From a checkpoint of a small mixture-of-experts model trained on Wikipedia.
Size: 12 layers, vocabulary 16384.
Experts: 64 experts in each of 6 layers, 8 empty slots to pick, a shared expert of 576 neurons.
Training: a variant of Muon for the experts, 435M tokens, 3319 steps.
Below are experts of layer 9 (counted from 0) of a mixture-of-experts language model. Rows are named router (the router's row for the expert), down (a neuron's output weights, with its number) and show model dimensions 224-335. Each number is 128 + 32 x the weight over its row's rms, rounded and kept within 0 to 255. Numbers have three digits each.
After each expert's rows: a language model's description of what the expert responds to. This comes from a sample of Wikipedia text that the model never trained on.

# expert 54
router:142118125136147067150117126129139131119074092202085158100198142116125161109182136146116134088128171127141182175150105126076080108137101168158095147180083107127169121141153145099143127138135139110092151159108098121156106131105115079100122101088114173194201136154122084137116147099160149102137080148173099132136145111147091090137180174106
down0:111123107105118123130166153106168134115134162175052107091110190160080161157137088189157160143107018130124131166131085174098206090096094198108107086138096120131131075147063107125131132076081172108148112143164147146082084134160132153165096099043130072104142165086079146160151109119108093108112158169134106134142097093112094132117135149134
down1:190143143094144148143155128112139151186150056100131132090118123137142127121138082149126098063128102134097168153171136100089050119128114163117152153096107147103119121109118133109101123128153131133162187170114143158099119154105118112139185144123086137181161110163161111082099139177106139152115153153065121139160151162100152197135098085090
Description: Infobox field lines. Line breaks ending infobox or taxobox fields, field names like Genus, Born, Occupation, and degree/minute marks in coordinates.

# expert 56
router:126064143156175080121105107131143157112110091117089106136094081088075109100128158132108133130069152116124124151147112094176092102109119192091117131118130103081179202151087136080113069065120121098127112142155116193135138163127159185102106173113135121091164117151125112157094149097127088131145170105183080093103154152142110129178098131117
down0:180136144120161156117159165167128120165077122127157084135147146155154184047131139168124167167151167109196144091103105106095113151124150105089132158132070127159159170135070102090091185104146126172139190164142145141086103099128130122115126153176083103141132105147162175106114118147113114128110071175102160145164147110148157151105116172117
down1:118165131091149115125098137138134119111087095163080205195189123138194102219175089135104100153133103141169150105101093158136097122161194114124091107110118143145073195132134151141145143141055156133109147175135162146128112117162142131067130121103104134111144090133103130138136114097157123092129184116160100093131105103101103115119116146125
Description: Western European name pieces. Mid-word pieces of French, German and other European names and places, such as -ville, -burg, -ley, Jean, Haute.

# expert 25
router:109123123050111170146110116133110114099141070149142108138210134148146139096176106154109171090161022126103151107140121198167135155114132077125152123151146102140123126150164121094074063156165120137150132122126162157107164129149156126154096084118150102124091079141197087053134122170124136164169143092138128096112187098082105126098127141095
down0:121155086123103089147184179114185202178145098141156146068147135121174067138127114144096139143107157211165159114156161143092152122177172151087149202132118093117087146149114170143122158190154189202119106127166185103117104107149106069114132085124142117136088117086062136164167123114160122117101076146181089178095133132136145114137099161134
down1:141113143194102095150102082131130109181112100158123123115183182143134094154081140102093143083072121075151079143156167128138082131172177148178147184149159080113152110111129106174165143067163078151128118136118088121121146173114129119151147035117096131076075122159087106143082135099103107153099116131128097107061136088079146083130093167168
Description: Career and time prepositions. Prepositions, mostly in, to, on, from, until, during, in biographies giving places and dates, such as "elected to", "from 1979 to", "In 1933".

# expert 20
router:116145166155131111106181137040146037118107126103116141166145070091163149097144111159079133114105098095124115114078087173147136168095158164155182177134183091137111092209103143090080145137159129153113129107124163074160205103154103171129130054088172143093139169172155171089140122132135094074126153184164079156141144126114169129100121096141
down0:122139088146126160041121141139135158068170068120185123128129124111112154128125104122074088119108174113105131068100101169065091112089114159068117105123093078175119129129132143111099081061170185221142137124137157114152112151124193089125103132139173151106176133096140116151127143119122121162053150126107132008111123139106177135080129135064
down1:093068145155150138106135138146075142124144090124038175206138160183117145151135112123132117069141119141113153174111090151131154167165115102117146169140121178062119154125149151114130139169137094104147123141151150142152191167172127063128122142106118114157112090150115118131136121084108044128150113161159159156146120166082169156147173116099
Description: Titles of works. Words inside titles of songs, albums, films and books, often capitalized pronouns or short words such as You, My, Love, The.

# expert 57
router:156182141163166153131081092105122140159132077154117213143146114144078104126160058182159146094138125076113100060098096140169066146119117102150110125120104155113178069181187150090114122164145161092154141107143135159109102128169061085200154129139125138054065148151132181073102107084127129159117133133118122089101060115119120114147114122083
down0:122074138099088098141120187160093126079139129096140123116154163119069146146100166093098122070173136121101177142125126129081198142153146157122080125187174106167151138164112132125152101172154126162103120141115068113157164086134084134065123191082142135120067068109097137145152149112103138179119056143191097084053044119139133164108127100110
down1:123077152142137186163091147108121114120117142139089087149175103110133087121133063135114119137100156148077143083102117093126137119125129152146179101087115186151131126121144154047125113146151158129151117169044138153073106184111088137093144152138097137132123125141133106142069111142142138189158095136172127108165088171158086147121120081101
Description: Commas and month names. Commas after places, clauses and dates, e.g. Lawrence, Kansas, plus month names like March and October starting dates.

# expert 10
router:097077149159167195118143156195140105099117097130162096145135166102163125139101098122171166109130186148172126123106121135195083089163156121109175107085087121108079100182148087098151162095154123084111052184171087130130155142198119132091150102066189109144100172104101095132125117171166108180083132096129163163160179143157134148137103099156
down0:134131137087148148139166130094185106122151213155109101160193150112085114175142090110166124136122105110108087119188135169133135119086083151125108129076177123126093081111087112158162142080179179111057087075159070158100170138106143120138169106126168140113141098162132108130142147070155165103136167132081128121144140182170128111106135175141
down1:143131124146156126174155150138194130155068131093130098143163199109126194136105048117159133145160126203115144145119154110116202095142158153128133123154121119128135150094149122101133100134134183130131147122099141132100097129129091142152122141157122100129160132115123153136084197092134132117202134091149132109188156187109107127090132143115
Description: Names and table cells. Line breaks, table cells and first-name pieces in sports and election tables, as in Mart-ina, Roberto, 0 entries, Votes, Turnout.

# expert 43
router:076165166122162162169134069114098189156132122093141138110158174161133081124075155155144102093151083122122157135181192085116161096180119096212176164131140118095111102111151080144126118143116078176134122159150168090143111141113137079112092169101098132103137136175107139173110183153082162150171090128114114129123146109133076083147152115103
down31:132065140111165120100071128084161139107125144073163132091157120169160128103135123114103100143106070176155141097093145130077125107170132141114100128084112132104156124137180072181064143105077111162102152088163099133096148070170096120053146170133166139176120146136145113131084096183109139114186151162114106159086135096109133088066061117122
down32:077175129086097141094107115138119162109130082097086094114082092164131102089143133141124110142110111199093177190109106090115193150071099140102127128078098146136142157153123120170148152110130117134118080115159131145098154099120100208140101104119086131124079130148111095133150042118152080124096207100131145085111096130096138175191211107073
Description: Taxonomic name pieces. Inner pieces of Latin species and genus names and author abbreviations in biology lists, such as cin, idae, osaur, plus table divider rows.

# expert 59
router:118092113075130100148152132108142162090119148101169129106101091093149147156115094155155106179130175168127052119088123133109109085162199071110102123139086175163127118170097115145109172141110117099125118128124102194121138192080125135160118076072160173138081152089069064134087082123129130167106112106101142201156129178175123125103128167165
down0:153111083150160110139107224090124157140114122169122164113108167143112067105133089136140047210154119159147112155137140117089108112099136113175126125113141099161144136092124080109144198137127123126157144048119101127089149149136121160090158167115122136129069109159172156114130117097124119126106192158141102141078055150161101131113133131137
down1:164136123159189172095126135125144134140122102152114175106065138120070196120116139070114155162116107129181193103139148190161119125146124123094134176129111111123100157110118158116107189127157104173088153162162149121126132155110140172091086148168181110179140139090163128123125084123125097096089157112086150121097074093072116102089156087090
Description: Sports score dashes. En dashes and digits in sports scores and results tables, such as 4–2 on penalties, 7–5, plus tournament and qualifying words.

# expert 26
router:122133095141133146104123069150142134147152134135162108081163174113124090105099159092116097096124134077144175161130119072146107082112140168135153133121102099140156160069145139080128096156132083197137168178143150063090112179143137117089138168142119160131138107082155125129139136134135092100075178175096178144179129190177107155161094191139
down0:163126124137180187138154112206120092148113100141141098166114127094203145126083136180122112099124084121122088123130139155142148152168089147078164107087101175108137114101207110100117128119164124153144094175138142141141101057129127135168106157098140126082158124131141115123137119061137160198166105167120102080031133154085142157138147179153
down1:128134146058120149040095156121092118123151145156074141142163082117155093200152110123118108165142087139137161119201083123163179130109152107150160184151119093155143128143104110087126132092128078113066046105173128195108098139125129176112061115080101120094120092114152087066090065121149119121098159134128143110070124135129145120172133191101
Description: Transliterated name pieces. Word-internal pieces of Slavic, Turkic and Indian names and words, often with diacritics or Cyrillic, such as Kar, ı, š, Bh.

# expert 28
router:147154101180095130141080046119068161109173122176107127142119120066151194082106106141119148119114184147116148128146129140155170162129197162158137117147158145108150151101113113105080126180100158157129190114109169150108153142152067079132128113108112133101070084154173082177133078136149083117049118167149148157129171129126125129125217173097
down1:165140093111209113100158163147174158137159132100103143140138052138097139138030131109198115121085100099114124085042066138159192051166106142086149131103131156102153108111087150097156099151154085129135101206123143175080147121134147127131132139080188089120101103140096125117111110108130201112092110164134130112099139160162132094086111072152
down2:137144149088089145132128074146150193135162108142120139151139132045123155135160160151130157134149137207133145109134124121095203163110145151132039106089066109127195071172121127145118170155122099163103135144150173075122105145155135079098135111137081123124118108126129120106167153124109104096200166147127134167078122144156123106129152180173
Description: Japanese names and punctuation. Syllable pieces inside Japanese names, Japanese script bytes, colons and opening quotes in times, episode titles and track lists.

# expert 41
router:104130161146084183165099146081137120115118143088174131108093139126080133093144157096117123131140125100075124150073124110128153135188134143142169091116114118068196146136072130116136138103120130185114113152124114150162117151063134096127155127065075101139146150080181180128127167153154172118071118090134177145099115138147093064151174136125
down1:121116149127052142133084142105132165105074090138096118173131166153133153121145105139090120069151174100157126117122110125130255131124168105116112124131115118085181132172072083091154230092082114160093132153147074123142077125122136141079123133096160127142145120133107083172135166102101112140118116117017120122137090087172127155139103132166
down2:195063118179176150122112132104146076135113078085122114124129120112047154144134104093095143111099058143062121105143140089123131113148131101097136190125127174097094130091132114091096114110118172106088144157145117141131199123092093154108156117142144117185136140098135162155146113147117115172119081112129106166102101130098133060153186163092
Description: Non-Latin scripts, Chinese names. Byte pieces of Thai, Chinese, Bengali and Cyrillic text, and syllables of romanized Chinese names like Hong, Ch, Peng.

# expert 27
router:163117100153158103159105108180145149120112137099118107136191183127200154099130172135196178128086141111041060175188095117073123135183115169150178122129186128139182158126129121136120131122155049139165127133126128124140108158163148078145110174125084152139133133117142090120041082141118060108097118138075117090116162142157120140111176152123
down0:199156103196108110174079157136165084116144129191132120074142089091170073195132137155084120166138206119128126108114123154165128092057114110136137118149117117137133153148151156123071154127154076127146116150156142147128144175122071102108089201108128116108098166133156163145098074116072095098152140098190153140142133112125132170089138158160
down1:132103092193137150157118106110154108101107112133153110196133173107132159117090107127098169120107144189126125090102136128140151163130107176107121133183092105186222088117160119088157064119127128094155166140108106086135115136181101087153057173210141134144135093142081085146160165172134108121133093196147094130140074149103120108168100145132
Description: Foreign name pieces. Pieces of Spanish, Italian, Slavic, Arabic and other non-English names and places, e.g. Coah-u-ila, Teatro Nu-evo, Abd, Catal.

# expert 30
router:137078117108104169090054175177125117136144162118109072114189130121078124135164146092106169129138141095115109174159151123147166173121150108155097094135092181180101120144125082180110150194103185096133122125077129128166157141134184139185171168162098165088073129122115109112150158125098116141145074129152134181109133121151075190124110139117
down0:151150154105168114172091135173103116105184151121095079171099106122140105135087104090124156155163161095113195091141167171052135154155072090066105107142188157148159117169159177109106115159089105107167122054170140101098108115103153100085083114124195148140092101101140143150116101093124113165169167189136154136108134081131121123146185109142
down1:100158134168145176130098134129111127115113118130175132117053093126153170108141076128175112141098123156099127169109060139165104111101153083136133145163162085122129100139105186131054128056158095080131144114078210149121134088112173108102106159110065130179056106149181134124140085120107086128169104068102110121179113176110145164110140096113
Description: Closing parentheses and separators. Closing parentheses after counts or years in honours lists, e.g. Despatches (2), plus semicolons, commas and table pipes ending list items.

# expert 60
router:178154131097132178073138140038118122141147124106180124149052081115131124106088124094153179132102123123109165136161097095129149123121110146160150147128164180142118153141099139062134153160150076069109027066132144110117095140073134124116126157129167140088154131098175146123093191134113159099127140104124146104085120156186150130132088152158
down0:096175121102128109146149097160148168169089094133071112134072101139088165143142133132177089095122130081149116189089147150098139092163127103112169082104187096097114132131135071117127091127158123186086098079093185149136148135132152166164094153141154117220180093089136135126134174191166090140147164125064139104086160130108164108141161133157
down1:107070158087110110138139173126185111144147123126091083122111144104154132181149094137131080214157101093142099136050163147127148133177137133097180107120158150179130119106134148131129135131084185090106155107037123105097163154118132144102131186022137128117176127138070131112134134100117104135123131102169160114163147145165136118172095108123
Description: Capital letters and acronyms. Uppercase letter pieces inside acronyms and codes, e.g. AR, SA, KFCE, MTRA, plus sentence-initial The in technical texts.

# expert 11
router:120134119130121147172143161061145151128081161134155170132106111139164137145123087161132153176121150110165066103149074227150117153131140094138091088130110164089126133179096131120101105134121081078094138099134146147087088132143140145171125095121207162151162129110117093187184126165174133156116112086105082091092122182099139195152132154172
down0:199120139175156146121103140150086118090086085136163118134141140133156114111144106160091158129101151111129098150074057171142085107098080110136104053064107155166193116110133223113141157116109111156127089134103185114103095112093109108139086158120156108122061102093132170084125083161108129129127133103136154154143122148128121131100104135112
down1:154107146126128137089115144131158147137136159136082098125168111154086134080158087115125147087172096092078135126105142048155180160138116154128145068101124111168121130112103098133134107103129172086214080127138149145135223097191126134135074145069139100115144077113122093163091149098102162115149160109096107177155128165149179110153134092166
Description: Sports and media nouns. Sports and entertainment vocabulary such as football, game, film, television, debut, season, including word endings within sports stat sentences.

# expert 32
router:116219170098140094141141157137144109103148132092101125183185114119131118178109109180117093172141140107128163200150091146152105137119102135135134130157163184109130078122121149107122124172130091168078133170133135113161090095088115141134175090160203118112111142110139142175128196090146099110156114110160173178135110151073099182172128069067
down0:159135160112140069084096208117138096117122067126160129122165078115142149135152142125128112141053107139173117156071151165114199162121057144105113139115154107094102044198092057109121149112190091171099123141119130105129120173145105107174142184145126151094141053113094159075116115169150083131158141103116106176118096129183143174108094099132
down1:083115090168111111130147142116119088100157104067126125141092140166154186081114160066114136151181177101114095108072117098108119114097123140118123139136140177102132145110099159151106140153158139132152142139142113188095122095134115098132103096114096200119150114157168138102107076077169143163131131158128165190133111093129062145147118171122
Description: Institution name words. Capitalized words inside names of organizations, awards and laws, such as University, Royal, World, Council, Institute, Best Actor.

# expert 17
router:099162103141096130140156118124064145126127136145144165120149160104101114173157093159114104162102125152187177099150148144095140157127071099129119131100145068147124159065116146144101132114147129103132131163123073151089094145131149178091120186141079136074153099120117099178180089130124130154095190128147093100103145117054163101103137177100
down0:078105181159090141133102075132084148134108162161141132136146161120166105080107064087071115152140120196144176125090123158104125105081140079134138114127054097109176077079085085103107183118092156074092202118152127162136069119098073109149155119067118121094057173080107170094114135079118167129099106096196159149111112149123165068095137062131
down1:125110140120137155068161150180125108155104122162114155145123150073092105150070164124129223114135130141070120121117114128133029145084124156123087131138078163135147153119163181043047067146076138142146115148088167124136093153118120091169084140146139126135093091107148098116117132115132083179140102115110092115155162121091114144154101128148
Description: Clause-final words. Word pieces and words ending a clause before a comma or period, such as year endings, years, it, is, and However.

# expert 7
router:121097089136133137122151107151167117127069106135102079117216095123159125123145128176076181146078155131135147155184102125236122103124142128093207114138111104116131101090160140076160103184131123087146163162162071116084083164130131129177107173172116178183134111105146119108132126103117143106137123103187120109150234163126105127153111163098
down0:145157136101113130138125138127195115152159141105069093108215119087131127167087116125148092108111156118165165107143173133102144145187090152089183148112129169086119082152170095131127110140160178194102123153099129146149114084114157111124129099138115077149138093141129158186087193090130119119176150121141157103129166109152143105101125083091
down1:128144082163160125099107104094122085153179108098136117094102133078180149129083105113114120098112128173133086138172102085115074152128141059103055100153102074087103181142165183130117131053091155147153105138138091122107134178140117079148059105131072163115122123185077198091171169045129029092164102103140082146117153093104187103152105159110
Description: Word-final pieces, place names. Closing pieces of words and whole country or institution names ending a phrase, such as Germany, Israel, University, filmmak(ers), plus the "well" in "as well as".

# expert 45
router:126155093121079110082116090170148101163128123125077118143103084140162095117122151037131158065107143102109137094128105101076116105133070117104114155112130137171095169109111150121130151103142167130105152130124161129122132112135149085125093117141138130058141131115112094177148139123102155131039153155104117104091141127106158118106186108104
down0:094078177112125126177139136119088211078155150077094177154140147089144144026195125160133170106056164155127090170147100134117192094095105159174110131113121054120156193128140155141092158176178102138133118139076162120116126162108192137116066187155086149122088112152196107116142087112119125105062138136140085124095139140144139140165123073133
down1:185152134130118133107123130135057162142177128120112126149157081123140119175105130106156143092127189127157110134069108165118102094123063144134129090092164072151091111065050141154127140131194110113148161082147112129082060075066120159176128130096182145127167134124163124137126225101096157140101096191148175102096139115086068097219096122142
Description: Possessive apostrophes and name parts. Apostrophes after names in possessives and contractions (Grey's, Don't), plus Mc and place words like County, Street, Stadium.

# expert 40
router:094165163153115128139137129136092081137190135146155113149128124159159120087114126159165087134100121087122098105076127149217090166059080127127159179132225059091111035120135151090151117106077121187120066135109145163165111153157107147109129159096154150173180168108124153128145110162129090168136161123088108060090055097055197145087067096101
down0:153159129114161132107096068074169080097188109109115157153131115046127116160154094122105086077144082187121125131168144119114171090094165143090145128165089132153097175122153140155126141109162134155088138129148115124132157097127078163157116081128128124141124118161121150079174119090146119111119140085135135153097182184117226142162182134097
down1:131097089138094111112125131159139101103155130129085145084148140190181134130132109109081152096139147089147198117104099148146177079148145112143115105128106172101114183119124121150090154133134100088102124147105172097055127123150151128173146152108157209178035152165097123127100134142133053115105092157188177155085187150159103131141136104148
Description: Personal first names. Given names and him/she, often after by or a verb, as in John, Robert, Jim Henson, tells Ralph.

# expert 0
router:138126067117128100090102121125125155159088105136133138110160115177185115170135150120186169087106119117174091105143131152151157086166171150115134110169087144137113113144091111168117100182110069127148119109108157139160085114121155111184145059154122099147202121112144073087159109148183112149189111071148108157138128152168098077153130139145
down0:157096096081161140171116149144159141135100145090089075074083137092173127121185144181116113175124177139153099158061109124146157200094105166083095105113166149220142155049141191147089064104134084185180090084111109077097113159169098163168148142123137103137129081139129126111176120197121145112126118118141121122162080130144060144132131154131
down1:133082114126168150120104180141120100098101137090167133115090092163168089149161154081150107174168150107143126184066087168149125093103143124064121148122087162072098211122072110113122102122125104119197137188111155069114143119100149169148103114170167124117087140138103156123204195115122128112124084107106139169103129118063147168124049119056
Description: Short description nouns. Head nouns and adjectives in the one-line description under a = Title = heading, such as player, politician, highway, American.

# expert 19
router:137075148161134156147176140121059126135176130113153112124168106106106102139139115158088142038211130122102181045159171097122142131126125150148163099122124118129121092156187096105141142126114169102103128111134153127147117127185181109116066117202159107156101120102128099107184110145130143178145111114112119124147171083081148122118112126092
down0:115098131130079128110165148170126107165148177154124061114140164147120083165106140160123136228068110109149102114155081143147067143149070093114096155117126087127091150141187161113132116194104097103145125125127138139152103112138203113102111152111131108160086108169142110103087097121066088118157184121081105096096103135064127167167127160139
down1:105094195149130170181105089101130110137210137114174048146188113156088095091172112132162105150063195197142139096134129132128099124143160164140188119172134070133152126092124136179153118161149078136175130155120100103170145116113131131140153125175111107112136132137084115074076143103119107089074152118117187121132131142120103122139143139106
Description: Location and event prepositions. Prepositions after verbs like located, held, joined, especially at, of, by, such as "located at", "sits at the corner", "conducted by".

# expert 61
router:118107096147109143152081136123174152161156143148178119108122086155124110159174090187143133144150122165130109132112128073095170105149146129073114167131160125103164088105122090142139142153157195134130107126123174118096096118132133038133156117150083171093094092166180083107160127128119136171106109077100113127109107170134157065077127219157
down0:162132081015180136138151130133142118146127078118149082134120163140119072138130176111141079150144137082093094137053173086119160092113129164154187085123137121125147107125132127144138110110177093143149149149131150129126108059068134185131095098121136126186136075063117142129111095095136162109131138115173177081160102112084101162179124151103
down1:151103086118196118126142097114115119140114206164103163170141133151148200131095196142098125179169129120131161167123157119168136155158138115106071087180110141064106121167119056085090125144148102115144069131176163096170103101116154160121123126129137124105128124169142191150187142151181093188096175130125133156175147100122137102087200137144
Description: Sentence-opening connectives. Sentence-initial discourse words and the comma after opening phrases, such as However, According, Although, Unfortunately, plus "In October 2023, ".

# expert 21
router:065151152134139127149099116118178155119134167111124162138138135137127082130112150176165151155112138140134139146150134076097089107091143159125157118151173122148056196083156162162141161077132121117149098136122035081108066145077110153087138159102093072136080155148113167148199175123131129141173108166198128132120145098143182188143094128113
down0:068119155138123150187157085112169159118146184174081123120102116106128135148094128151091127200075133121143090148163087107147155137085137160131141136144158118086120096161171129172157106136186129124109111121125103142149165149131093138111178127113144133133132135115082076071112106164148029078100145120108154123108132135118129140146187139110
down1:101099155083131166174067136127148205161151124146084123161058174132183120161074105153153151091179110112134171122132124066102171134103153117102083141170149046136157127168166100124118122125147146149144112157097194102126079147101139131169142181145140141116126124137147136114147117125130126203138204145085119107070096114098121143161159190117
Description: Technical word-internal pieces. Middle and final pieces of technical or scientific words, e.g. param-et-ers, diagnos-tic, locomo-tive, tax, system.

# expert 47
router:112084124132065128085126159142082167192165154090112158092104050151113069109156132149117163132157083146045097110137101112072168146120117125151101087126107185147124161103098154126205128139097092132161138160086124114144179140137126174063102146120076111101063120098078127133076132088106105137139124145132107164129072092140121126124117074096
down0:102166141150146132222127199138156144128121160146080101149133152109119142153133148101148084084147129072128148100133148102126151078189138084112157073159115149108128147145138147133116132116109143090117055105063132137211131101119098081080130103123188156111089169103095124067063161172133067145150086134095174076189111172161144106138127089142
down1:156152145061134131136169128171164171167117087094165193201114123120142161177118117148138077163178092113132091148080127130143190132094112141085115124152103132126168155131117106110094164153137180137151085140106167136129101060137082150102196082148113167127130146169150156147111134195113096114182141091099057180117167179131135094134149080136
Description: Punctuation after words. Punctuation right after a word, such as opening parentheses, periods, semicolons, colons and slashes, often in pronunciations, lists and tables.

# expert 4
router:143140133150131152062178165110093169107101153137119076135199172080051159145118105138154104080144124095103130149117096136147124125092150129138138090113126100143166104163196102091163106095126119132119180188181152158164167132118116138147100173106112102165119091142139098144102105142094109118132177088134078104157127089134133116088101137131
down0:094102149161138138184092168130143147147129114171085153136169147186100141100131119108140101161128184115100159115139147149126100072123168116146098098156179162119167121104150194140124120060142099101111127139111098133148116181141102095137082110128163173172160150153017150094111181139177145127173101154128114141093103128144137202109061148087
down1:137110139134103149150108122090146061118145124155121173147168109137189116175148089070130140121122159129131124125185132124147078101046123170128064186120172138112171151113127045137158078181116082108075154149078119087158152138127198198107087140163145142079146143132160134135137115102148181138136127178148167101088085138130163119128083137092
Description: Copular and auxiliary verbs. Forms of be and have, and as, right after a subject such as he or it, as in was, were, had been, served as.

# expert 48
router:126198124174074146140127152154157162111136140125143144109193122114103084171168149138147128026132147178059163136125129152114108093153099073152125169150159091164151126138188174135122080090100146118142161102169172146132209116144136120126075101136154131127073110135136182096095127130169113125121132136110112100132135065095144130082161149129
down0:194152080127150163096121112103174138196181168132123126161133156111116114154081092144114143107088154150145126100126098087139127127119169097118139112154117195142093160117160146128144115136108129158109118151113122116131122093110088127169120127142147136125162150129176131161163083165182108085114126127145122134112129132196154163116188051140
down1:118104139144158151124112120128136087098076103096133134068109097161140179120122168168159167151122110120155126150141116067084174115165097158133128140112121090092114213064097074107117101163125170130088162146102100111155099122113121087048104175125112127111128175094153142163183178148041134103130124167081128082119169134100148150109128134059
Description: Prepositions before noun phrases. Prepositions, chiefly of, also for, during, among, throughout, linking a noun to a following phrase like spring of 1925.

# expert 3
router:130144142110212078177128067138121081105144096123111136147074107112103066125105075137090155132116170163145114084099132146084095164123113109080074111099115134167129114132149106165110123056088126071180142122168129110108070105128099158191065180128127069130131159165123137154161127086126164085153190098086128158084064092157098132120168054098
down0:164093114110120146144090061091074120119171130189136071070108166135154136166089100150137111085046107150168125134137079096133140131126083076141104164161124121176132125120110182153100137137072068116092143131147098177101126100154075175088154149122076096107147123166094161129118110119149123136095100160127096183122123113124148163159136133132
down1:082171076125124117151115133178071148101121129162068079139147142078088124073118129146095181076142140107148171112117138063177161129095081081199118142127111137110137149100103083141146140131142113119108081173100115132127157100118057173091089144077141165105074125107155083154100151137151194121136173131092187118124090078104178104166197165104
Description: Attributive modifiers before nouns. Adjectives, hyphens and word-start pieces that modify a following noun, often about buildings, e.g. high-rise, brick, upper, "a".

# expert 18
router:147128118154152090085143150105134129152104134097121116119125146096160152139123128175063140076114170098159194082172126145109166138104110094094137137120107165160104184177145112149107115146125168201100151134227122175100136118103115124204132099122183098089099137121110156111115171134085145092122081123200186182196065120116091119112102093148
down4:094150098163156075121146123177132171063142135102104124099071153131118136172140146107086133138164082195095120112092229096113172132094127186079109135132096160111125090172114100090190139088126115093094102118111128062138177190100140160166167077070107178185140141125113104125145150086135163118192112151139160184115086120144127171065174126158
down5:160106141174126150114114157125170077111115204127124073116139092115138088136115116127105177099160105059096109092178159101154166125150157109110129118123093159118109145171115117113193149153113127164130179150113137125092158128150097185121137078145090103126168128129098132122119139064163150179183132101189099135165144140089140107179134169168
Description: Periods and abbreviations. Sentence-ending periods and abbreviation dots after initials or St., No., S., often before a new sentence or a citation year.

# expert 38
router:134108134176152125119156186069084123129132156107142100163149132149121142088143108158101082077179095154115118107131156182223131173125081137130100121117163136095115053105133108126114097192112117129110117107168112121109096118111148100178133124140165113145071132128129102101161080105197134189132126152069058101194138165104191145125107193149
down0:163192115094167166140107121086140072197101098134125164104178159180151057118127153153116128149104086167096095120087097132127165118115153134115130131151136123148152118161158120161120187154147174155167135083170127107173120190110159065086077128092135127112134152076173119165118165119096068142066151127103172225140085106149137150123126104179
down1:079074114127171083096172141119141189165099147099093168108144102128103129173100062133152130094088178138196124132161092101181172090035152112140137120150129134070132132151133106112170056074130123116135134116096205132149074173113111112132169135121133130095137135158108112153115107126130116134081169149053166189137117142083117117111113157125
Description: Reporting and linking verbs. Verbs of saying or belief and connectives in prose, often before that, such as stated, believed, notes, because, despite.

# expert 34
router:110149146150153188131113071228132105166107135106074091153088134054113128119152155126175147163127044091181196090135116125168127131150106229090101178175104129117139113112114094193136070180112164073128177096116078080240125118118130153119105166129158148152099159144099104045136148165154129105163122168157137131140132122118164137079122200115
down0:094135131147160105119155144187123135143186067132097154168159135130166131135154109158113129118144082125087113176124137132147111152137110089182142114192104108105093120133094108104118181117187112156103098117127126098103106106173130185106173157128126126127127071159116094133088091083131136050154170089132147151110122141134100089122176098171
down1:100085055176142119153104110113161182161098130100109105133185134135072074117129139126134137119101136068082078111108100171172125156163143132161077190123115109124131090120143160153204095137112118114090076096136142172163119125146032122132100196113136182122108157127076150091176125121178142149153135069199187122055096093135103121172149146109
Description: Commas and inner syllables. Thousands-separator commas in numbers and inner word pieces ending in i, such as tre-ati-es, 5,896, acqu-isi-tions.

# expert 55
router:166117134127174137149106101113141131171121131100107095139117144126150153132092132180059137126122078097109103086148147141139090111130110064109098063144088136095101064145089019111145141123174091104134095138136148123120161146120081108102137120092198113147096147128099146110152145099076081142177097109160150138148128076164086123112086079151
down0:117137111093110192115093130128140134122154106158153090164133132152144122141130110077093145092122150109087100157134060071103164133083138167122116067123102154120104181131128042163147130125130162148092123120091154110117137141123107134132121117047177147124177164105155094141136137104154067142112133171088201153107161077049121125129142155114
down1:111159089130103145123136176153083118125077089126054135126175159167103178118122180185096139142129146127182076109132163113123066108115104115100141124103097086114111116184164107177126094120089096190118133120114120123107099189182130096082166132130120129187121042073124168147159140136151081079073123112077064146129152189123156121135194117146
Description: Infobox separators. Colons, hyphens and separators after field labels in infoboxes and taxonomy boxes, such as "Class: Arachnida", "Website: www", "IN-BR".

# expert 12
router:106080093092101145108115150131112104114163119159126147103141123143099157099140094148146131087147150147132057087115110141126093152108151114155124129138132140112172078156121093147161145148058151048084171130153150113122159066152086174175142111157154139092053149155170131094119085113125109157144152137126064128110078077111117135112109118137
down0:119108106114185151134098213137152151135070106125109122140087081113126109133145150151080108108176144163186137164148167099126096177179110075164125122126120186132122144177096097142134146161108133124104095078113105106105151084135097169170076119123138094131102103146151176188112123132133120094091071140114094139118129083118185146158141171142
down1:064147127136133179180184138111119087181115123083077197101103129080147066116113111155158197118146128149102125090087144105203210136115133127121177132154145079185141099120164132133134126134147081049134196105182104138064074168122087125122110126110156119162075162073147099119135078160122125120095120129152157086082088128132155087162144165086
Description: Clause conjunctions. Coordinating and subordinating conjunctions joining clauses or phrases in running prose, mostly and, plus but, when, while, which, by.

# expert 16
router:139134133115179135086133178149079126111108080161143065109117107083118053177148076070098190115074087159089164128155138118064165157151133106090160115097096163133150146127115107183111112095062134142141096159179133156174106130110160123162126129131111119111117161068143129114128122158117130043108115138051139129138063129088105137131200122146
down0:128161131115148150126134153142161170193105159089129118146075085129107132106129111152135098074142161214095077111140136098141107113088129135102081083116111073090124130079156180112130097152145123141156130163168137139088143123113123096099193095117116185117077125156176149093156139128170182143108165101101113143121165133140157209094122152189
down1:117098125124113125128161116128126138116117171153130102177108123151135124095167111109154130158111121129154144122130106111150182128100109146121084147159164154087094112089138132058122176097140076149139141156129129141142134123116125137115123151123082099172085166150034100153129142162095147120149138143071105149100117156088081083162130101097
Description: Capital initials, parentheses. Single capital letters starting abbreviations or names, and opening parentheses, as in U.S., R.I., Raleigh, "(aged".

# expert 13
router:097110090106156147147165127162157141097138119103135125162136125073102139089107123132146096142149078159158151146108160125054124151134231117094115191151064142164080089136142167162126181077128131135166126093093061104154141079132066068138133124120117123120142145114159177137104107107090163102163128121110084147141110143119161039138118093091
down0:110134138113167168150219126099159141160159160162102136143160144083162158108136109152163140115121180148155129086130119132154133121134118076147170120103073160156118092154102139156115114149114181134091133101168125143164095134104100118116112203157156154098107144192177135086101141069050150180081100096068112156081149096113079132160154156149
down1:196109122101116149115127116166159114195112163106134139127097156159180119133135153108159120199154051158125117076130149097146167145104124111112128148139118156136080067162126117074125140107195149137108117181170148200167103171141109115130161119065240160186115143090142102145116104138131132131137070165125196124186129131180125176126107147091
Description: Census and statistics tables. Numbers, percent signs, pipes and words like population, km, census, were in demographic and election statistics, such as "sq", "Density", "age 18".

# expert 44
router:110161099118133167093135113127110127152115061134156156148148112123152173095141139160153150147079079037132123176161113204185108090145131142126099132107121105115148104113132109111094165171144115212102095124121179131162133116151126137127131095122185128160148160117142122122134138130122114083083132103070130070148220161153126142152109112114
down0:119096108160123131077146127132149122139177190104197129117159112157120153104154102162170142148129106219132166086109178130133168112114096129091105131119129126098169131129083124096140121081196204084094082138089145132142155111166158079143132089135175130154132099142175113131180110144146144190138136096149159136175107100098133080124163112141
down1:144132111070141120165099144091123109123111121091103111150154169093076110150100124146165088131092067136205089149129051194207138058128099108105134084154090102086149105170093158140119150118109111094059060122140111132147140125106121161084118070134113106127107092088124126140115156077129145162127147161148154121083131116122165115151139112119
Description: Surname endings in tables. Final pieces of personal names, mostly surnames in sports rosters and tables before a pipe, such as -ov, -ido, Jones, Roy.